Experts of a small language model: 62.4M parameters.
Below are experts of layer 2 (counted from 0) of a mixture-of-experts language model. Rows are named router (the router's row for the expert), gate (a neuron's input weights, with its number), up (a neuron's input weights, with its number) and show model dimensions 0-191. Each number is 128 + 24 x the weight over its row's rms, rounded and kept within 0 to 255. Numbers have three digits each.
After each expert's rows: a language model's description of what the expert responds to. This comes from a sample of Wikipedia text that the model never trained on.

# expert 40
router:119154125081121145120114090172146101117131158100111114111113114144116123141124133106158113110150144090114178172182081137143078184134149130147119139125114141133144107152150147107159134159139165131140123144136144128136109109134118162104114121083171095152141090105123118172134160104139130125121130132138141175076072161107116141093134178151142152088144109160109116116116126117106129111124128180143110132102124130125117126135132121087166121120131137126125120154120140133172122157110144095122121102160188147130117130104119105111199149082138111158126121143131154169078121114097113104
gate0:082119150175147123069152126146160096136160130127118090133139134146138133102140125155092139129076127103107089145107135143123154101149127118146148132184119167106138145131153120105122070125124104146165107075119064129125096156135109147114137098162128120174096141155112127101139122152110117113089124150087144170115106083111128181150152088126126139135120128131126133120139163136172192139113129139081132162113124152123087158130147159115132156146129100117114132143138132118158156154162146093126107095152150101131137104073108136111128111141151147104104121149117122145113149150117161117
up0:121159123140120157118118132134179098131147175097136095127131130137119105131168144129120157171095105102100120168129120098130143148154134125162125083121111170095121115160146083082116081138061077139149080048121096124111116177143097167141145108133124113136087157133098149148119126153138100112080124130084129134115103093129105133096138111119123150136123119122113134126068135156124173126109130128123149159119121093136096133138122152137123123171158086120137130119127162098136125156140108096150132104171125116134139122077154136146131116104146134165130137127149111129145163132137152144
gate1:146106138112135091116122118150125134103105136127150137127132123134146130131090069097143096149104183116124127148118123146150162146129105106112158145127118075136092146170175118151108166095140146122120140143137112140117154118103126154094139115091094152132071113140118085142109131127073091141127107099164144136131129155082104152153113129101100118114144157169180148115118089115103121115150166083163144106076148123087090088120116117087132093122154148148116123138107124100142133084146127144135098126129132130145120131074093127114154155133104128108114159092116091109129125132081087113
up1:132144120127090115136156108118173134107154147130103147160140120124115114177061088123129130110103157119073136115129111125133149093147164125147130113132161120094103156146143083128169123115113199129121160117155114154134133127118128143154119186129138086110121132120123112134148149104112145146128123100117113189103129176148125175108139137130087115138142160148126123106122118119133110174153122149137102046138130144108142114134115136101152110144112153139110124172149125143123143101133170184111094136126133104153124102126076128113110113121159159155118137129097132144122152179082148164
gate2:111153112128171129137138119113094080123124116172171112130093107116134142151148135109119150158107113116071119113123120117095144049076100137116160139132119171149065112142134110130133098132164107159129162157147086126123116120144128149141112148132112124160116131109148165124132163148131120135110117085113164150130106144129139103158093143117083125117158159126144167116100115150116101165107139132139153127158141167109148109149133104101124117129144107092077115092103134104095099137088091128143121133114134117136127135062144082076114137118144114087098112111121158143146153087114114117
up2:102086152109132129075137116119175135125128126141088107143096148196124154134099107153125144130137135118147138120148126143135123132161090146098077121115140112117156158159169153147104124113096133117104104164143120123098161137139119130081174201141098164121120133150103131150169095132077136128161096120125126129124108117122115127094135125114105151109128116116092159109111104139110095161105163104146125105142154093101133096125156136108084115130106108133166131167094118118113155130159105156134110174088160153173111156122113112147125121128153139144157104128144079119093139166119165131
gate3:147113104140114192126117104093139106097125165154115125138132154128101143151113103095175188122131158125125147093152107104134085105138121137169132158149150155169156148137165187104113149139138118087167144164118105128079134114122102136107125108120162122148148140089110140149130091140141120110116112091128111110110148144112125162109120088102126080089102128184164128151134114107152122130145098141158105142146160161141167136130132128116122104142116139105111171152111142096122125146094124109080101145146087110106098143116129100097161131139141171136146110141127065155142142146111110120
up3:109128142128151098120094158162127154151154118088146125113124099101160094120138154116118086122101112129146097174105157151124168140093144122123125127107096108113099104118069080142135106146099139156084130088156152135146114107128173091142129141114115135115113117156142091121102170121097129128131147196095168144153130133130128125156112174140121157182160113091138121086134157150097144123128147129107130123113064121121100133109142120125152159113145121136158073101135129172110103109144135150133147134107162129140155137146109159164103096132129084140091151124130163117131097114135162105
Description: First piece of a word starting with a lone letter or digraph h, n, t, g, th, ch: th-reat, th-understorms, h-umans, n-avvies, Ch-amber.

# expert 55
router:129140142133121149132129083147084124146107102072125062149123132135141128158114162143148106115130133144123076110091097113152116132154129114142162079104124120160138134129124185105137142122166103107162151165101151168133137128088097143152196148167121140115107130104168081131069100125154122136128139140116127145113158151124135143113098137114132103074164133103145142128138136082133117158113105115144105120136094125149136159145156130112148122146145082151111165140109104128139174142138110090106144134115146105157165138159132100128119097156124126149078153129132161152138153089158128143
gate2:107120150129102109081125097166084119135103147171115124154117111127103132139079177137121097156118177104121152183113112129148096138079127111106156121132134125134120121126109111109116141131106149172126170117143156141121117124077104151097123116121147109139147079094108092148098126159074160115153158145151154185146153082092120127136133137145109142088148108133164131157131126170134113174157111141147149132116113133145092138126158093140166185141127110101154139124123141109128155100102147158118122134121178131101141115140111088124180150149130104146095135138091152126127120112113146147
up2:108132102093134124144129160077160132112132132124119094088152125164121134101152093104121124096099104194138102111152195076107092176147112148170114122129089117115114099132154173138133141134135129101125117137119148109094109101150114097153126140128132099125121160158113136121151110102103120158096115103126115123104126157175103139102106114102135044151135169156133091122108141128118133082109142129106150107096137155102165112133109138139126101134122127163118155130099138126122083152151114118135124107138113132149103174158153130161121135126134141125179107152142094083146151143106109099
gate3:114148152156132152144147154104112105113200112117168117139118141105114132140112156139103100144112177135112160082107154149113148162125108123156117129142170124149157078074180116152099138141118113125103114131094145137173149129117155128153146132091168113149121090128116132106134117172095140142127133109133137123123173137126118177136107153128047136150127150140117104085138154148113143137125146128104127113119098107099149153156082135137113110105131115146122140111190109167135125113128169141153077135159147139133115107160144120150136115128170132129081105126146101117111138192113128124
up3:161132141156168104136152132120161109111188109129167102102127137084164107159151127088104107087118122143125165118112146141124143127129090106144116135166164101115169122078136119126149149132114133134122073118129148149137105115106124161100106131110150101126105113155103158110139130164120146126143135119169154079156128141127136140135150119173062129151123115163162118081140164127088117134155155143133147103116123140105166123152097137156116123128130123115132137139178115155099083118129144166160115120184133142123126113145115127135157103100143154128101118095152104086124083173144128074
gate4:104155101120131097104144140160138151155115129124122157092111144126145166113129137123130125135097081158094086129142111088135123162156119140099068102139105150125142099133109178107119140137129133177138130083117108122134129128143132125132116153101104089108165127156101172129138115114106120097088159150149110129120080152137101125154138153152102134134129121130140147158140130147090124140146136124127138129128131172101092124093126123159135177103107123129104068143075123086144132114114167149110124092114132133119133136127142071142120166084093168155110126158126100116167108214159126126
up4:140108163114144174103145137130117104076131095108137101084143129159121113139106154121129144127154154096104141170121132154119147126114135137176106143085149126116093125106171116115171138121117145150105134115168155171117132091132135133122119080120161156135093114109109101141134142146125158136151133121158168127121168170154118142100128092165109164182119090148183129134123140093108113168148125164128123136126107110130142128098143136087164116126106113137131149132140122149147142110077139142147153168118117098098153097092088128091170184135108144119146114146104125082108089095122153118
gate5:065135150149091140130126108128144100120098146142101159122139114121108129104115131121122173104092122105129139146149161116174144116099169146124204104137124148152104117151105068117060096135121101145144109089123122115132116122094122121151133104096134131116155145135116088104158140140113124071115152119135121127140112138053115121099113122113144129088154130114081135119105132180106143109098110116115166170104142129150053097196133103128154131120148139131147119118130147110144113138141089097113140102110125144131101119119092156130114112125128122145142144081098125113126154145131132140
up5:141147145153087151127097136136111117116130127115126064103177128122131128126116128145108129095142159135111136155126105108123105128158118143159081149141103160103140131097119088121093123145144161136170142170080137157175152088141110151132113117153173159145125143122101111170124130114156110183154113118160127135158152135126089128144110140142119120146117151167165112123143062106113141136107120075163116139120138162129126147077119097173145163115122161145102116159106113123097142102102113138137120096149096122138130129142127088116126107150208130119092096132116174129115150130096118120
Description: Word-initial stems and numbers after the, and or table pipes, such as off, larg-, up, produc-, and 14, 17.

# expert 12
router:139120131142109152148119159159138099153156138167096130146138107094148109099099173085095125131157149184088142103121147096132135108154122116157098120162146123135133140128130123150155086160142129140102168110118110130108088107077127158128105116141160151161114061097176114141076150100108148116097124132177131134117148140109139142122136113140134106112126126167121126110118106131127133121132121133074155094166136149115128146137153116141171106155135118102119121127117157081115114173086185143111105124142150116139101148103144100110150103111119112134105148100115162133136169099139178076
gate1:148131150133114115132083150103113106147137155166149106127118124073089116119133106116135127159150153142137145111133123155108122123170113128150118147145148154150138098115172136161115095115159149094109130155149111121142120139134117150110112082155122175149149112124192136127128172087091139123104159139168121083127122100119131139128140144168159134154111118157102108145141129145123137091120136073106145122166152122153115111154114076162124151099163089087137157100122148105160150144123165124066089141106129131104115172145090087158133104135148118183100135104128103123128111161160150124
up1:124121144128106119117095157125102129148109178148141101121113132083103123124120119107118127159163134154151136107128120142124102130161120137148125171140143160155137121112182151147121092086161141121123126161167113118142120157128126151115110080162121196155130126115179165125127173103110132121117142135180122084142107105134151132123136133163148131146112115137116098143135129140132140101122135081098111131163146120147105121137108073153126136121165086093142156105095149114153148164122164127051084132085128138101117151149109070148134124140133124186115133119138110128133099159177150110
gate2:149071068153103119165156174097129137127144145151127131118145106103106125152189126122121136106100130122147094140126140112095186122124129130115135127098146132118134127081112131122095135135138161166130165123147123118111138118139144138148074120121145091163167132091115134141108120163130118136119148130136152126129137132114099157105111101187156121131070104190091181124134128145108126119134152127160177129133126172095119138135132143155120158141161154129154141132105152147125122169172103140092166136133132109103108167129128091107122102125125162167149133108180130118115114078143138092
up2:156142107102102141161150151156113139156133127102067163179142145143110184163072138151113125137161173114136116140100109136096147176140152199116160108112121154118129100103126130123163125153143160178122139139156112150136110167116137150145118094103132128144133148133114169151093153120142138153126142169149146121122161084157145126109147115063163137135089165139106093144104119139112120109095151125123138097120130122133133143154110133128133138180130118124119185112114130104112117121148132150154074090154128134098148125144119126069142164155112110136105108104128134113146131113124099124
gate3:161097156110121140119096113119118138105133102115158140144132106089124158074155141138143119112124114097101114115139158154138116143078128170143101141123104136141162133099106112117147109126154113120110057124140109120124158131139163120152063096129137194071088146134165150123142141126141170125076128150140124141110086134167124147127135154124140126157130113178111165144123135106179139116117103092125090145156113144108138112148158117159125141142125148122105178115133147156135092135122109127157152090132087155135120118148130150181177129116165088115124109157136148130092100121121111098
up3:160171087084147110147166086124124143138159181185088134137169162151121139149098106159145154154117131121148146133109106143138161121145100136141117127132147108120127094120130099127160183132113140142140185125119092129141085136127128141131152137109144093157111103056109126163105127128152098131123111102160101116156105137106109146120125105152101132110144105144119148136136115126117114172116108120158130098100100111133127114139093137122130154148120141089145138126140172114079170121113093153079089154169172140117131191099116112151145101087128138142141137080135113148122129125127105132
gate4:116089116106144158136166116127133157130107156089133125103120130135132100122138154073141148116121120123098135125138144127093135169113109126129121152166124137134139136086088132105172152167138170115116080111150156154181133139123117159111122155155115132104134164095135118153130099135143152138106111167116126124119137087107100186142118130115133114119133157166122100158129158079134083137143134131105195153099156099169158152101113141149134122126091184097151177150092170098146117131152113134110137141125121147096122112126134156101115069095134128138111130108110122080107116084111121153
up4:100157147148074107147131161139129125161151116168110151190147155147136175169084131151144122121134151129114106119118106153154154105164122130099150103118161128132106100158167138150054118103104105121152160151092128146097129105111132119136136108083135130145136073146122148109130097157102115145145135114148143148114129112176119088147105127134120134126113111085118111096137098169150132160165119134121119112158114103071129126147130144132156191134093092129168148127180114154166126139129121141125133113092108089133157149133121134161163161146155137131143135139119162175116124144127133133
Description: Word-start pieces containing l or r, such as Gl, El, Al, Pl, Br, L, Or, often in names, e.g. Gloria, Global, New Orleans.

# expert 29
router:096101133134126144123133094136173153133127130149105135155162111092087129110124079132169174184116126107107121107116167142091133140110116115089142138161124101114102128108146091146112118091113117112099118115123147091117146085130146139154112110095121104097138130101141163106134124148116106152120096118105104100181136083070102127123103129101133137141108147112121137159112092160130148135102169109130126130072137156178125130151100164121098129148120115150137140117144135149088125108118079163134111113100107161087100136106103145159117124165135107088168098101097159109174129136111101152
gate0:124117123163082135114090158131171141100125139132117108130109110098124108143140154148116129168147096105179075118122141106159114171095170161117114152111147152146090142122121121138153122111158146163127127125134078155135131130169157136119093116124132149175117119116149136166130115135142130124125171121129137129115132127145160133159142133145117166149137126178171138138169112100092106148170133166121118123110113147121143126111132077100142136163153173129092169110184136145082107176134109092158132133176127108101140101110104146165118163127113120122180125126151123112069152126110152126
up0:144141151089128129112122145102108085138170132096115157106154133112101094136131128173108167163166132085139122164118124123131165158154103102143095126113111129148109139117094152118138129118128131158118126112131100138111122124142123141151111116121101113145135170137163163168131095142115121121118143102161130179121096146113158100123173112174119155146169108128166138165192121157121116126155095138140114159094108097110148092125103149120130093130154155114104107123145123125144078148148091183126101146170075162120139116098121119149107120093101127109162136120179112142126071129152123093
gate1:101143171097133126091120136174123166175114132152140075142152151181135109152119121145152128098074134162119169134162101129119102115168153102103165133172099125093096095141097130115132103176119134108141146075144137136147099100123158112153140107165145114100096118117110112135096159127151123109129158080093088122103121117094139125120125121136113153131110169108185120125104143117115143143149145098169120134122123124137141132175127152102136130108103097091127148141119151132077148154165121107116123117149116118088133081140114130111144151151106135117108122125077110116139156079116152136
up1:138134132116096141146158108127097105130150144127109129115131130149118184096132157185142131171141166123150164149096133137173103126131146159138105146117171125133165167136144115175104172106105114107114113153117121117145128085107095089112145093107134120129125111159131140098126127104129155174147152125178132157106113150116134068095134154168128131126151107148115111144153111149136139119162045134139140064150129096129145106122132110117147144069144117149152145141125121163132123110137135134133058134144117122124113134097107145117112126145153170150134124176112088145173137143131104125
gate2:136170147120125111110185178161137150091131147113160073076166171104133125146137161118120113067100131163166100130138103085107154163109143091138114117122128149122120146116150101128106160119109163096142142094171138127111093117106152167088132139132126177120123152118151105122147133120157151134124106118099137149098121106125144096145106136130106115152130106185111092143146124122157095146143149098109162132099103165130128125148144135167118158177109161122088125118155112141143081125125145139108131167100120163153108153144114139121140120106107109131136132067097140141156108110140122141
up2:135122155145149121131125147159091142116156116130157126101110138157146098110201082152159161138144145094127120126143139101174117129113167091120134135114131133108095169107131118153150116139156152113138147121116108162152151096149127128112110109098113137136125090128169135125156139195098103148125104141138108124116185129111149132133150127146098106124161129102182117139160154119153125115141112154107130109142077091117084114110123103113132133150100157138144081127143078094126116158143127152138130131162185122077116101153147168117139122125132121134130149140178127126159137079172074148
gate3:053157121139120093107101153094150120128151135123121155150116132135114142173129137146133104107098138140106108099117138110130104100091113160058096104140098146153143136149153159081111147144123129122085112099101121118102118159116140111096169127167136127163148132159149148116113138135117133065116162138109162121133107119106172167142104125096145081110156143186136128110090130171127143156084125127133135125111150144123142124126143162146156118090086110116132137140112170108115145124087117149097171102090112090177146135102098138141125130156105095148151139131127140146122155163126121135
up3:134117085148122087107174186130157112126146085116149128101104098065142132125139155115158143142114120092145166109090093146114174099114080147157112118121104114122134119116068137140170136102124121108170140135091148125116160111120143111135102084124130098126139155148115122149173107120177139121140166096129100112140087159135144091154125117156137150138108188109089135131152120158124169122171145118140120101161123137108129164152119119095117091115102133130117151142130132106139139109137127142160137098167077109152100155146125113103117134130142077170129130113117089112150119146117120133
Description: Suffix pieces completing words, such as age, ing, ity, ive, ate, ide, especially average in batting average and average precipitation.

# expert 30
router:108131153152154120149147122124144155134134144140098142178142118135107130134115114140138151151127121124112123084121142177092137106103129122084162095126117097100113119106135103109101121104100112119120113108100144076129147108142107147159120114106109116101141146108126151109137146172105070139138141132141103120168143090103081152147102149080149138151084146112126154156100090148119141138088180098109143124132171144150103164154106142101080116113110122133134128112139156131076126084166093149147115076088130143082137120113096149137127118145124108096148093098120175114170127131086144098
gate1:126187083138126131128117130092148176141096123141100107108135135155125114107146117117093162110106138134165103129152152135097100115081118134146062146124107128145108170130148120139134157172121128125101107152147135195120093117121133175126133136115134119154165122154130124067128109117144150101107105140166114135136086126128120105171153136078169142154130132160072101151109122152139150122092144124115136110081108112112151155121126117165137142152152155120124080164107116126139126129099128081127153127160145135140118175121134102154111125156183110168102142080103148122114128125144151133
up1:119129122122157109126086112099120108110150110150150100151116125128124173084158123110155105127131129115118103096159161139160123094146103114112128177123122129138116115157127155153091111085133107091160117134113115098129112119110119119165134141073098133117133106124148093147114147102126094166153155118103133079151130136142134135158111109151093122113095158082142106092092101155148124148153129112084106105140144127162125116153053143127118085095127119149073149119152141127123154108105108136144100149090112146104150097136107138132078122114177069098106154179159113111138113145114122135
gate2:134195138110148102086082168136119082155132114124151193130119114145111111134102146091118147139096148135149137141121129101150150088079132114155140099186125120114158106139138138139162130115096121118141126111161083124141176129121128140100119094164127119125130154131106111154131090160156158108134118109111138101133135133113117123087141072132130121154099151124134152132119107083136094155116109126163129141133153153175129101154130153137150107139098120159172145137129115141176126134099140111134121162172161106112090171098103159193144114151135117166141150118123084138115158120123123102
up2:148142127146125158140181132138139121105076082121132095123093150134115133150114127093131139148094104127144101148155107142135136154170135135164086100153117148125149084133157111138139173174121121125129120132109143129138157106114114100139142164122110121120136096131108107100142121074158099091128107118146133105073129146154120081134107120119178141149121127097105160119106102087172121127175101106062124126080137118129135124146103140161144100138145097097126097173162116166143103145138120135117161135135101134148138131064138143135087116118170113144097105095142164134139107167118105126
gate3:107170137087170129140093142106147095113156124152167101110124119115119119124115128119117090094083106151171110159131122082114139132137144096171117144145141145166114119136136144144149131108137106120134150163163124103113123105170090090099121145141118131077152126097121168121135117165155152100112114110115108105115166127123135082108154124162096109170112153171121157132164142105139099122117097167141105133145097117150155105087137175164135164127131157124147121127129159157131087157094127124143132150149148140107105138120119163129149130184152150166152152133105136182091149100119170114
up3:126140166138127138122096106141131143114111149125102119191131131154138146114111154165119139122154132124118150141125164146114146131127130128108144166089159127132147171123118169128117133120127150170158114084153124145135164136118110156174115088122139130153111099106125112120138150138113118147129160158131184134144135089125122184103178131126116130120110079113159142148096132077101139137173150139157094099141121166117108171143113107094151162113116162145131156082195153138163130149124141134121121157152147169134125161115125156110108142174078134166118158153108146116105139075111109163
gate4:150113131141116139162107104148102194119130145122118128157160147150094158107123151160143098132165148104091112134112131156114119149147128135116152128094139119156098180130141161122144140111130124149154106084126137120097165132128111133158114117170154117150130134109097117110164136171100130125125156151150136169109132111157157168160161141152131154059107089130157130130123111122127170111118119126126100118119129117120140124112148112097098149089146121148132161131113146060086142134121168103103120177128137139134135110133176126098162123166105096099119115162098142093186108098070119120
up4:089104072126101152136089136160142158126099179142143149123124128152109152117097148150124126161121131084124134105138138137073089120113101117132137120084145125113074192133165137079143143106115115127134116115135118094127142138136115113162151105164167138138149101112134152132161150167083119119133143116140153149123132109151099135166142112086137111065128090119139115130102141160124150119093135100144108105130140135108114132111136100090126148102127147144084142081091128069082163130124118141130118153127104126149089108146190118085115144155131142110112159138108130105163116102135118121
Description: Time adverbs and prepositions like early, late, later, during, since before dates, plus word-initial C pieces like Citizens, Candidate.

# expert 46
router:160129138144144147159130126154150119134137126139089103108143083170143095115145127124144104127140126125111134138105115109098080191143148156119129117112171101127187161112095099152135183066134109133130157128106165121180156110128135139105112107129129158125174124118124126132117183109137152099144117130131135130126123143160151126118126150132117148066106122122138126129111148122070109122140111116151132133097112126134099124111113062107124084154142102095161076134099103159110107120143119152117096147155115159132102086135095150172098139179122109106097133089132126149121112111104161117
gate0:118146152120136147088089101140146154157078108099127172070137159111141141187127145120120142137169158159117123117144107090145136110132090100146116124124140135128151126148107098131112164132153152160097106129148140118128074166122140164140162146108144114139112142139114121109123095150161160116089165128112088123129118117142135139120099108119127141103112136114159095113158151120146120113094113157105136118179149176120137119137143104110141154155115124140128148166138137123198153126138132157120086152135116100109164121155140116142117123178089170146107082130165137119122170107195112159
up0:153091129144103087189098133120154129149088167153120162123123130106142147155158130136108165180126091152140122142155108109164123166122149132140116124104119106101145108138120147139105132132126125132122103136155112168143130181130134149134094072131079140106106078110145128101141169123145135124140141163101172119127111122164149067135138119125167084107120142136087120142112153117083185101149097127093149139147138127140126122106104156118153124107114100119169125159127106154130136150130129147154189138155098141135140086177155081143115130153138097137157103095133146131142155138129115118
gate1:161110094210126156101102170145114146129106133148103140143067115105107090134155118136100169138102107105137098162132116107107110142157112132108117107159145126127181105173107114133130136113151107105172097134111148119104126136096124089132096182153092127080134119133122103132130169125154118099134103123128198117058090113143101096136146155115150129091096145160119128106146131116129095109125112094126113128146117129182122131128114145120134106111157100101131151144117120121131117139110090120126159128107094130164134143118160106127097094155141092144104139126135105121077129130104138121
up1:151112122194094166130144165160105135141108140148113132158086114110090122144128146140154121136097098110137104160110154099110106146188133141128132114147134131141189109151103114154151151087138165105182103139125132095153147111135120109166089153143093158092142104107151113137123147130144117107129102123120145121069101121173089096138153125150160150110089160148131141152158118092143104146133098100137091087141096142188095125109137113126149102110149124113127135143128119114101103106121129142103152106108101147145107122084152107165103109160116105106110122109118106145106148091149151126
gate2:172121128105119125126099157156091083100133135109165112110135124137151146133103144151143094123134165145119135138146134122162128121128149166169133158136138097136114128136137068143166100110122174117123157139139107139140177111096092166127144129151160101145111098073131126107098112150129149146148111156117094134173151148133143136146118119165082185134130124153100174154093116086134129176151143148127125097129112164107147158175131137128119128150159127148102138113159123130127119099174150155158119130097115137116136133124075132135158210094143117127103164124128114127103107114128128172
up2:146149124089141121153128132142113083098131167117152110171159128116152152108071127143122136147146162128113148140177109169146126121126148145160126160178149112131149114158133107148139110091166141114121129152106119136146166110090094133118151102133182147186108117079155129135081140150099123148113101122138113104181178110142136121136158150142118178147122111130107167144078120124147119149152170152106116115118116123076123143161130132108142110150160138138117124130175114165117099115145117152125121151118103114144142112105088138168142177125124117131060141113092115121099135144114123147
gate3:067127139138138108146116112154147172182125132132098128112128084103157102102152109093108132127120109172151071144099121171144128150089136146123169156091109102129138108125116109132172122146153130149144121149103148146115119128138137140135104140170117132113105181108105128109141135090166101125105108120100178136144090133130164154142109155110181102138092112148131112156117117106118125153106110148171122141163133117136127133096152137146160165128131104146144155147079146141113150143129153172090113096146106122089111141165172148126124146152120140107178127117174142144116077116145097108
up3:117092153146107108133140113122171197134088101110113117103135109136128114151142116095142115095093144165128115145141085129128122165107139125148117195130113115120111122121158122096105121151142128154121119110139152147128094113124130165122133149130123136118097164094094175097111158125171111119088150173119202135122117115104194146105134131077150098155075141159133142134119099101145162159109171137155132144157142106140121110090156124147163193117145134152119161111107109149160116144136148139114131144165136128107103137148181124110121122145108129106180120135128125139143109132132129112
Description: Opening piece of words beginning with ph, ch, p, g, c, cl, such as ph-ilosopher, ph-ysics, ch-annel, prop-ulsion, G-overnment.

# expert 63
router:134159083114132091089133148139113088130102142123115080107065102179163141095142122137120131138144133074143111145145113101123089153122138150133125100102155120109128133113142149118103121130170144151134142125144170136139106143114124152127112127107152146118151120122107106180093073098138158137147146150160113138099164181174121132088135152116124105115136116102189095114138141124149131154121123149115128157159085179088097139120093128176156114175142123071104133138119114080142125101152117138106172154155157125134150167117143130125115131119136117123146129117124085144097145117110142119
gate1:115133110152118115108133126105159177136153120137111111124152152151161149129115112133141097126146130100107183156138101142108097093147154123117151153142156141158150102116116130093111140138103073057146143155111124133135137138110157130151139121116130134141113133133138164172175145139112090126159131149140141108098115145140144133112122140125114148155116114101143128104187153128082109095129155125123130101158110109122114106122137133132110111153143115114139142124125076129214100146158127181092188157164142115109174177126121060117114140095134121158109127122094087111111137145151156112
up1:162118161130150156130080146176141121085131133146134139106140107115083116156123137137109138142113145139151111134081162162129130143149106157123097151138103113120119167131133120145136096125110137161147145122103124180133166116178110109155122129174130125146130157098102101087103113087138185113096102124125132154138173106143129146140133127113121118118111132124078109098104144135121131143130098133128152118071105119132138150152158079153137131132135178158122131141159183135111144126105114116138086113081118148199097093135100187127134153135121118133130151120153187110149144111123105164
gate2:128120140088130184183121130094111110129166112116129148127149090105094124120161141101100125151104124121083126120096154106188102126119130126140149139132132120104142153103141127147150121125136171160113128133143103128155128145122093151129133152140132086094167102164155118106136097133146148134100119130125124169103164081098103109128104130106099106113135139167099143119096123115114156108109088169134114137109123148156128132108137106127130103106146120161137098157078164138127196111076143070131068126105144147149095119122116138156153156127184161158116155104158140087151125123137137133
up2:085137116145129145082134150130136163179107175139090093121129116134148103120095123117143121145127108120145134135100110125102086144143129167114135150126178155182104106115111115129134134104140101096116097144108134103108096105154143120144127098131149162116129099135090158118104135109090138125162117145154141101123091152168112164101109102118123102115106136129174136140153125122137126130111168127135105099148109138135105160164088122170172112136122138101116155132135097114114112169133113181089158149132142106108133162173093058122134130138138129144148110118113109101126066103121165068
gate3:132140123100112153078124124123112132138110151104090142090114147155112104121127121139129093078119144110225112131121109115143127150138114135152131119121152147070106107118162131091122107137072122162111145119105158137133135144133140145123131097142146138141152112094139101185144189108086117131118146144128118152153151136083120132136112159167119113105184137122120141118155125168119121143143153160147139113119149147108092154131129149154106153169113115101093133079169089100153126153087150116141137144090119093103142113172146124120108122106147153127183123100139125128124072123108127124
up3:146131147094140156104125141160129156170088143133090149090108106159124087116106113148128095068149142151226128125093087103157116158148111119164127135141176136108120126112144112085143123144094123176136158122100140146133098135116116158158143097146146131147138118116114089162137144147084150138102148104123113155167158123102127159144132167162146125094177158111117158134105126165113128129127136159150163132121133110099104178141113126151079120157114131098106112097146128125149144151115127126130129135106103121107114117132151113131120146108163150111161125095100127123162085132091137114
gate4:143092168165139122185138120164125122102104143114081133118129116154141177135120164104140086124148128099072108104163097126107110120107145148122100156112141170122125131077120148112158126151133125090117106120144118152133129165132109104128136102145147124135101108062103133120148149103114119150083137114098113125129112122114143135149119144142102142098145112137087163124099126105131121141150139104096154116115136078148150102164134095109146130099060140147147132105149175126102110156093164105162123102132105186121169138092147125089148122128117150090135151140126183132149114135156101102
up4:140127138156163127122140154144130143112144103092125156136130153149101147142124157084156105097120141139084091143102155149086120126106156153116097129163129169113124160141105166159110133087159128108098123149167169115173144164139119157157110073156126118136124137110149163089137141108146093139122130134139069134159144110156145081094120125111088153114146142091127148132141151139124140146134125153124120145108106152122142102169169105139088102127138150133060157085126087108106154094091103077131131164107121123102142148108155127154132153136109161136140134143110132104153133112153141169
Description: Table-row pipes and word-opening pieces after the, a, and, like Ro in Roosevelt, rem in remastering, sc, res, l.

# expert 58
router:153123169124116067153110137160143133111154142095124132108126162148135117129158097166151141151103127134116105114136188150110140087090098092156155114128111089140120121110104104153121136158115117098137115098121125127148190117106093141162146121162101125110136128145140148126129119134165125191174121121158115096133130121137101151152120132123164187140067121111125134160075093154132091170142136133133105137137156133153102132139160139122099098121108087152111139106127106123111093115134096143129131121085118137098103169085147146148112153165123106099109118108137123119096096107110089097
gate0:107139132140099152123111109135131146095111102104114121148131119143170144121128085130186101130078120127156088135134145098103111105143116060138165166117142133132130153158064119170142112119109134119128097104140141144122113139130133124144151134118134124142116144098103195129163123143061121150120137119165139143121114106111165106196156122143112131118111130114114132110115151117139102115105115079143129154105124136120160158164149141108133131091056108125151094185093149145120121161126161088111126073106133104148104111119146110133104123126112134137116109099162091117097123143121138090
up0:147140138141151139155171109142106126130145081145098153191128175100110107155063146068140133090124158155134136098146121143146176143114179108077118155103159094148146105123182154141140115166113147119120161117129082108152112114119131152111125120117108116084108134122137128142135141114183157140124122144108100110153129135133103108101105141117149127110113107130094077148120084125148148118127146122118119089127155201094127125117106105113148129134123136145162140149101127119101152128154164120124115158120134114118176125127141128140111154097096133148127127133179118101174130125131161094
gate1:136139147077110148125141119100133094149116105123134116109124170136161152088126154146085101082151172111145108119134113114108165172184117124108116128122117152140116141067103111175150123104142116119133130140093159096108134109131152087150144135178110136148155144165110165144118138094115115135149131098103114130106116140149136127111121129106133144140111122127111108139084100191180105135186150131137146139090126080121106160137148133166134119100093115126153143174144142102154179116148107100155158098138137166113127154124147111151111097119166113138147115126171092118107141099116097118
up1:165066163109111114129140099121110081128154134135067116099135133123151109119161097140134165100103130109119105155089145156120162166162170143124149153084128112106183087089089171169113133135121160131110113102115144107127112112145109134130106122132103106125127168113124098157108114103128156133093139121124119112089135124119142135152114123127144188142139140080127098142117159142125089093150102107111100177173106125098150163113158124103145123074121109125141143144168143152134119133181142120169133086146121108114132131126119129128114115139118134081161116115170111099138110124118155119
gate2:127155171111091152117126124152113145100115067124153136179124130132119140126125124150124111133126126150135127147118116100153097135113164095138156114091136142113142102115105120147151160086132146110107127147133165127170111056117126125132151160157132142140113111134104145123082129088121100163126114144115088137132135108104078087137138163138096171134139133111167143131113157131090050139115154121138130138115157092095134132136132100173134150161141102106125145191152096126144168153190160123102161127147129109129093116121149105155102138117173107124149117090147113124094134142166124135
up2:115167149139175138091170141145136123123096096168221153132144109111141173093117115095103052147114090175149126112150113054112139121133100090118138142119158128108155182146080096130126115109100110154115121105118145120139115111153093107097133153138100118103136128168132139147131104115156117134104133131133132147192107134120133124114121160121124125120134128127105156141117138114143122133066126112155116143148128109106122103118120138152109134141135158128118116146141136090135109137131101132132100151120140148150128135147124155137111140109136067141114125140132061104121085150091150104
gate3:137168127103118166133113085124096127135117158139167135105136111100102095144152130128114137120152150126129171077137156148155074124123134114130122089109164137186171120134143137148122130122152139107155151164120130139154175165124111152107115110151083127114152153159082096085117147101109164151133104083106118137130130134146098141088157135136095159151114146082130114123125123109100137104140104149178137113133079122122138147100120125107164148137138056167139149174132155135161155112118115126103118127149135154132169164112112117154139127134183162158097157135121125118107120152145117098
up3:152117135114121121122126086135142092157131149137079093127111125107098161131165146093170151103153160119123148085131114114099139080108132099100132166113121131129167106135096097117127115097138155109160124161139180138133129133137112104093131133135108100146153158117135165137107115120095131089084125126094136154160138121150188124092109118118121119162094130152103151133149109112119113129144079089107140127098120097114131156141080167110116111091121155143147159105094175127137169137087111131150121099161163115156117104151160149177112148138126152131170130152101119165098125165139108102
Description: Consonant-led word pieces such as v, ov, av, d, w inside names and words: COV-ID, S-ov-iet, le-av-es, DI-V in tables.